{
  "n_layer": 9,
  "d_model": 128,
  "n_experts": 32,
  "experts_per_token": 3,
  "d_expert": 64,
  "d_shared_expert": 64,
  "activation": "swiglu",
  "moe_layers": [2, 3, 4, 5, 6, 7, 8],
  "router_score": "sigmoid",
  "normalize_top_k": true,
  "routed_scale": 1.0,
  "balance_loss": 0.000185,
  "balance_bias": true,
  "router_bias": true,
  "init_std_router": 0.0186,
  "lr_router": 0.0014,
  "vocab_size": 8192,
  "norm": "rmsnorm",
  "norm_eps": 1e-06,
  "tie_embeddings": true,
  "optimizer": "soap_variant",
  "lr": 0.0106,
  "beta1": 0.95,
  "beta2": 0.98,
  "batch_tokens": 65536,
  "seq_len": 512,
  "train_tokens": 426100000,
  "steps": 6502,
  "dataset": "wikipedia_en"
}
Below are experts of layer 2 (counted from 0) of a mixture-of-experts language model. Rows are named gate (a neuron's input weights, with its number), up (a neuron's input weights, with its number), down (a neuron's output weights, with its number) and show model dimensions 0-127. Each number is 128 + 32 x the weight over its row's rms, rounded and kept within 0 to 255.
Before each expert's rows: a language model's description of what the expert responds to; "comes before" lists some tokens at least twice as common just after its tokens as in all text. This comes from a sample of Wikipedia text that the model never trained on. Tokens count by the router's weight.

# expert 0
Capitalized words inside multiword institution and place names, such as New, United, National, University, Arts in Bachelor of Arts.
comes before: "of ", "(", "and ", "in ", "States ", "was "
gate1 [168 144 101 162 118 143 119  79 178 122 133 144  71  89 113 134 184 100  81 116 130 167 171 119 156 146 147  97  76 113 185 129 157 125 155 112 163 137 116 107 138 123 142 123 137 160 117 191  92  94 141 141 110 130 191 186 137 131 137 154 132 106 114 177 115 150 133 100  51 111 136 104 169 105 120 129 142 206  60 115 172 143 107 130 116  71 129 119 132 122 160  93  41 124 129 146 110 121  89 143 104 127  96 150 149 180 181  89 151 135 156 129  77  83 116 101 159 181 222 139 157 124 105 115 142 188 123 114]
up1 [125 131 132 165 178 109 118  84 138  96 111  51 160 186 136 177 155 167 166 115 112 113 167 150  51  90 155 153 134 122 153  95 119 106 108 142 173  80 148 141 161  96  88 177 159 136 138 141 158 107 122 157  95 132 102 158 125 154  70  96 125 115 128  86 108  85  72 142 169 184 146  95 147 104 138 174 102 130 134 161 123 111 136 195 102 144 122  95 133 137 128 116  91 177 163 165 109 147 202 148  97  98 144 179 135 116  56 122 109 145 164  74  88 145 161 102 154 172  88 128 187 137 169 120 133 182 142 132]
down1 [144 107 164 118  86 170 135  99 140 169 140 153 173 116 135  69  63 165 112 146 100 165  95 119 158 150  72 144 109 147 145 120  92 172 123 111  80  59 113 176 127 138 122 116 115 113  91 161 108 177 124  83 165  93  56 101 128 134  76 107 135 103 177  87 128 130 128 180 126 124 117 134 113 155 109  91 183 111 150  82 110 128 111 153 150 114 125 151 137 109 148 131 201 101 144 170  50 138 113  83 121 104 106 139  87 134 132 148 127 118  85 166 134 117  99 166 117  77 102 106 142  84 149 132 113  64 196 213]

# expert 10
Common prepositions, articles and conjunctions in running prose, mostly the, of, and, in, to, as in Feast of the.
comes before: "the ", "a ", "first ", "his ", "201", "200"
gate4 [172 142 122 153 121 115 145 143 110 137 161 132 135 137 105 136 123 116  85 110 109  77 148 116 134 130  84  71  92 135 133 112 150  84 148 153  46 142 179  97  88 141 166 103 125 243  59  83 156 138 100  82 104 120 134 140 143 104 143 105 121 107 175 110 100 145 134 107  95 107 128 173  97  99 110 104 118 185 143 126  97  94 149 124 161  69 135 151 139 131 107 132 196 115 122 109 102 174 106  95 177 167 199 110  95  96  95 141 139 149 130 116 144 153 142 181  96 163 182 193 177 188 125  99 120 136 123  77]
up4 [148 113 140  77 105 168  82 104  96 146  86 115 140 160 132  92 176 183 152 146 111 133 182 130 113 113 143 111 161 169  94 141 106 107 170 204 158 100 115 138 156 106 154 140 135 101 181  98 129 154 125 101 137  31  76 122 184  99 130 116 199 148 155 185 127 160 137 163  83  88 167 143 141 126 145 168 155 150 131 159 159 166 104 195 152 163 153 150 177 179 142 144 136 150 158  86 149 113 154  78 164 132 150 149 152  92 121 104  83 131 104 173 121 140  87 152 102 108 163 117 156 163 131  90 127  62 159 147]
down4 [170 104 110 157  95 122 130 117 131 136  91 148 165 150 111 136  80 183 125 148 169  92 151 129 129 148  86  55 129 150 155 129  84 160 171 164  90 146  94 137  92 115  94 112 130 112 136 134 124 133 128 140  80 198 127 138 125  92 113  58  65  43 109 191  80 121 139 162 183  87 114 160 116  66 108 134  99  92 127  95 104 120 159 103 160 119  76 131 159 153 167 147  82 147  84 126 100 106 132 132  88  83 108 151  95 157 163 110 148 139 138 108  57 107 145 101  93 120 147 143  84  97 188 145  64 107 113 165]

# expert 29
Single letters and short pieces inside non-English, transliterated or accented words and scripts, such as ḍ, ọ, í, ɡ.
comes before: ", ", ". ", "i ", "'", "a", "-"
gate1 [114  92 116 141  95 198 135 154 150 146 166 115 160 150 154 150 104 100 189 162 173 112 133  81 140 117  98  53 137 114 166 159  99  97 142  84 168 142 164 121 120  92 127 104 103 150 143  99 191 122  92 105 148 165 167 172 132 133 162 185 125  91 144 151 118  67  62 126 161 118 133 186 167 147 104 180 148 149 127 145  97  70 129 124 115 113 163 195 107 147 145 134 118 158 133 134  52  99  67 114 137 117 157 160 132  40 121 126 155  90 152  85 130 163 134 115  92  97 126 140  85 101 128 115 109 126 141 195]
up1 [184 137 165 155 119 166 174 199 157 157  92 141 119 159  90 101 114 178  99  99 166 171 123 140 156 157 120  93 146 210 128 135  99 144 100  85  88  70 105 147 142 119 168  82 116 131 146 156 134 141 115 111 127 141 133  95 132 142 132  91 118 160 196 148 131 109 182 200 157 110  82 155 103 146 121  96  64 145 101 125 142 125 141 120 143  49 124  68 138  86 106 170 105  88 116 132 113 139 110 165 141 106 143 114 118 188  99 145  80 148 161 165 144 113 120 158 124 108  99 136 226 156 137 115  92 110  76 157]
down1 [102  96 118 147  41  79 153  77 129 149 124 112 117 117 153 153 104  95 141 164 143  68 124  78  70 125 125 105 130 108  82 133  79  46 195 111 169 121 122 134 117 129 138  98 118 166 158 138 184 143 173 112 131 111 128 141 127  89 140 110  94 139  79 109 177 149  93  55 101 164 119 143 183 185  97 140 179 154 113 127  67 123 106  64 118 130 148 149 140 196 149  73  95 144  99 180  99 110  90 121 117 147 119 144 131  96 121 118 111  93 163 110 140 101 129 123 149  64 122  94 142  73 116 138 127 137 181 115]

# expert 30
Full stops ending sentences or abbreviations such as St., Ind., Pt., plus the subject pronouns it, he, they that follow.
comes before: "\n\n", "The ", "In ", "He ", "It ", "was "
gate6 [103 109 168  92 128 191 137 150  77 132 139  85 129 153 103 119 170 123 125 157 147 144 152 149 163  98 131 163  91 133 193  89 124  70 151 141 155  93 163 168 120 123 151  94 148 137 128 132 128 149 120  86 168 162 105 150 149 119 113 129 151 124 128 110 159 182  91 146 139  85 148 112 124  83 163 144 149 126 149 157 118 124 115 118 120 176 115 138  73 180 132 115 119 139 145  57  70  81 108 107 163 159 186 139 121  65 138 100 108 110 157 126 153  86   0 119  56 123 148 146 173 131 132 147 125  62  81  73]
up6 [119  86 186  97  48 115 181 173  98 115 143 126 122  89  75 105 101 140 101 149 130  95 113 144 142 115  77 156 133 106  53 142 110 212  61 126 158 124 128 134 166 130  83 129 138 152 118 116  89 119 200 114 117  65 119 109 122 155 160 137 111  77 109 130  87 144  98 134 195 125 125 170 117 130 139 162 137 183 111 150 154 154 126 140 145 160  92 204 179 113 181  82 193 168 130 121 140 141 142 125 105 143 131 130  97 105  84 129 130 147 104  91  82  96 136 144 125 147 191 114 134 110 118 193 163 110 152 126]
down6 [ 94 139 109 147  64 138  78  84 161 148 181  92  97 142 147 122  98 164 154 133 154 135 137 138 144 157 169 126 115 159 100 158  82 142 140 149  52  86 119 187  47  93 150 113 122  98 133 160 198 162  83 157 155 166 103 128  69  99  78  68  84 163 140 155  81 146 123 147  97 111 134 138 133 116 105 115 129 103 128 112 108 116 101 131  78 138 164 117  62 159  54 161  59 117 131 165 114 142 115 119 133 119 142 141  99 113 129 149 155 108 143 138 159 167 191  91 141 138 120 116 149 214 167 149 110 140 148 158]

# expert 20
Digits and numbers ending with a space in tables, scores and titles, such as 22, 3, 10, 0, plus dashes and %.
comes before: "| ", "|", ".", "–", ",", "("
gate6 [126  69 100 100 186 130 149 120  91 127 105 144 139 137  72 102  98 169 109 160 213 151 142  93 123 120 157 152 186 112 107 116 124 126 115 189 125 140 201 125 113  96 126  81  94  88 148 111 123 121 118 139  64 107 112 122 141  96 145 100 111  90  75 128 108 107  89 147  99 138  75 160 173 103  70 168 178 111 120 164 177 102 132 124 145 143 128  91  95 157  87 120 130 158 121 177  88 122 110 165 119  91 166 115 125 147 109 143 108  73  93 169 148 103 116 118 206 209 152 177 103 184 168 143 108 138 109 148]
up6 [154  91 179 125 179 146 169 130 159 142 167 140 158 125 126 155 173 100 103 134  85 194 133 108 115 156 101 204  54 144 135 136  87  90 125  49 113  86 111  95 119 161 103 128 147  69 137 155 122 118 108  94 108 170 154 124 162 135 165 126 115 122 128 155 193 117 180 138 105 108 118 115  75  49 129  77 179 115  78 181 171 108 115 154 122 170 162 146 143 123 152 115  39 158 166 131 115 104 109 144 102  99 147 119 151 148 121  91  57 140 130 104 140 127 174 124 162  94 125 110 143 100 141 131 123 165  97  94]
down6 [147 174 127  99 195 150  98 152  93 153 117 141  91 107  91 151 132  41 105 161 174 208 113 155 167 160 113 108 143 102 133 130 132  91 100 144 149 160 141 146  91 157 134 143  95 169  51  76 125 152 119 140 138 156 142 124 173 129 183 171 123 169  92 154 125 154 159  99 184 164 115 118 201 135 111 112 142  49  96  55 171 152 102 121 120  81  99 166 149  87 147 167 161 117 102 153 110 142 113 117 132 114 120  95 110 140  99 110 147 127 154  46 146 169 122 164 133 143 149 108 162  84  95 129 117 139 157 118]

# expert 31
Finite verbs, especially was, is, had, were and verbs ending in ed, right after a subject name or pronoun in biographies.
comes before: "a ", "to ", "the ", "in ", "by ", "as "
gate4 [164 144  94 171  64 104 125  79 187 137 156 122  88 129 131 101 140 150  84 133 165  56 101 177 128 173 113  63  94 130 139  75 162 133 130 136 147 128 175 103 125 113  81 124  87 167 120 154 129  78 139 121 147 116 125 148 177  97 146 122  85 151 157 123 120 117 132 103 166  95 126 108  91 170  96 171 167 144  91 108 131 104 104 101  70 181 142 156 143 196 142 161  96  98 123 100 171 119 122  94 140 116 140  90 132  98 199  99 169  92  80 147 123 124 201 170 138 128 198 148 130 115  96 102 132  99  97  68]
up4 [126 122 114 127 181  69  40 145  60  79 123 145 101 129 102 124 112 155 122  99 121 147 157 147 124 103 114  89 114 135 133  96 116 111 134 166 103 128 122 120  73 131 164 122 166 164 103 112 155 122 108  99 182 182 147  98 125 128 129 152 102 161 125 114 135  89 105 128  86 145 150 124 107  90 134  87  94  77 184 138 112 131 149 192 136 126  84 101 106 117 127 151  67 143  87 190 175  98 105 160 174 155 165 209 158 120 169 194 148 104  76 135 106  91 143 119 159 146  30 137 144 124 181 147 141  96  99 142]
down4 [159 164 140 127 138 143 142 168 164  79  69 149 126  76 154 137 134  80 149 136 167 118 147  31 150  81  43 120 122 131 140 118 112 134 130 175 118 141 156 148 134 170 130 105 140 103  88 111 104 145 114 159 128 138 146 172 119  97  93 122 166 169 187 116 104 118 158 154 145  91 163 150 141 182  78 112 167 106  49 139 162 140  88 102  85 108 144 140 149 143 105 138 145 104 107 152  64 171 125 119 128 113  84 211 126  90 142 130 174 114 162 190  95 164 152  92 119 174 110 105 172 157 142 127  72 162 101 124]

# expert 2
Function words following a noun or verb mid-sentence, usually before an article: of, to, in, and, by, as.
comes before: "the ", "a ", "his ", "be ", "an ", "its "
gate1 [152 152 122  91 130 161  54  97 158 176 147 118 114  95  96 127 146 157 127 103 108 119 138 130 133 152 112  86 182  93 184 103 189 125 155 125 150 198  67  97 138 113 150 161 150 105 169 122 173  72 108 127 109 111 116 119 137 178  97 106  84 119 143 171 128  93 135 106 109 125 110  65 118  98  91 165 131 187 148 117 133 128 170 126 144  86 139 134 129 101 171 125  71  76 104  67 117 124 112 141 152 123 116  90 130 216 168  81  69 117  89 133 100 100  89 135 133 117 189 131 151  75 118 157 121 205 124 103]
up1 [163 142 143 119 139 149 208  91  90 135 115 106 122  90  61 187 219 122 139 187 181 124 140  74 101 142  84 116 144 143 171 178 150 166 112 124 103 116 149 145 114 130 139 120 103 126 200 151  68 135 204 119 109 127 161 137 133  84 177 142 110  95 129 161 160 176  74 135 141  67 108 147 149  87 112  90 104 165 135 124  91 197 133  99  97 140 124 150  83 130 119 161  87 135 134 104  73 125  92 152 116 167 108  96 166 136 160 120  83 177 173  94 135 115 131 130 139 160 118 145 138 137 140 153  94  98  95 112]
down1 [ 99 127  84 124  77 171 124 107 177 190 177 186 155 154 138 101  26 117 103 173 129 146 116 135  72 107 130 110 123 134  80 144 120  91 153 119  95 118 112 131 121 159 150 166 169  59 172 145 143  63 123  65 140 154 117  91  71 163  70 162 132  82 115 149 141 105 145 181  81 104  39  72 129 141 165 143 130 142 144  77 122  78 122 135 123 125 144 112 104 121 115 159 149 143 155 166 108 124 144 108 118 113 160 177  99 123 157 123 109  74 100 127 137 109 110 147 167 114 147 144 147  85 144  74 162 112 145 119]

# expert 22
Final pieces and common nouns or verbs before of or in, such as family in subfamily, ior in inferior, ms in storms, were.
comes before: "of ", "in ", "and ", "to ", "with ", "from "
gate4 [118 148 117 168 135 136 131  66  88  92 145 180 124 163 178 123 169  59 116 203  94 111 129 170 107 154 103 183  95 101 129 110 157 139 143  97 149  57 104 155 123 101 119 152  69 166 119 185 102 111 136 129 134  61 159 169 181 178  99 127 134 227  89 132 154 116  78 148 124  77 158 125 123 121 152 112  53 144 135 116 162 113 157 118 151 139 112 105 129 131 134 157 126  80 161 134 153 105 131 161 118 184  87 114 149 110 100  97  99 152 150 166 170  88 141 178  97 128 106 139  99 161 132 144 142 130  72 137]
up4 [119 147 118  99 121 128 146 157 149 165 152 131 181 101 156 105 154 133 125 155  64 125 146  96 120 120 125 140 141 159 207  77 133 152 134 124 218 173 120 150 115 202 146 164  93 181 148 118 121 101 147 145 133 118 134 143 139 145  46 126 100 122 103 141  51  98 176 103 120  94 112  89 124 139 124 136 139  91 108 156 127 157 148 156 139  98 109 131 108  86 136 181 131 146 121 156 135 108 121 173  51  40 146 103  62 100 145 113 102 100 118 190  90 137 183 125  86 189  97 134 114 128 154  59 140 130 126 141]
down4 [132 114 100 171 138 142 120  85  85  73 124 150  84  91  81 119 103 105 102 168 141 148 135 107 114  43  88 119 108  93 140 140 162 129 167 144  53 148 161  95 141 114 155 111 159 103 112 145  80 177  95 132 150 164 111 147 165  96 156 142 135  96 149 155 183 188 117 178 157 104 187 152 121 112  67  73 122 124 129 116 138 112 109 137 122 169 182  84 159 144 103  95 134 121 191 139 113 165 114  83 181 194 105 148 169 141 184 149  87 147 205  98 141 101 110 116 146  77 126  92 127  95 115 154 135 128 156 146]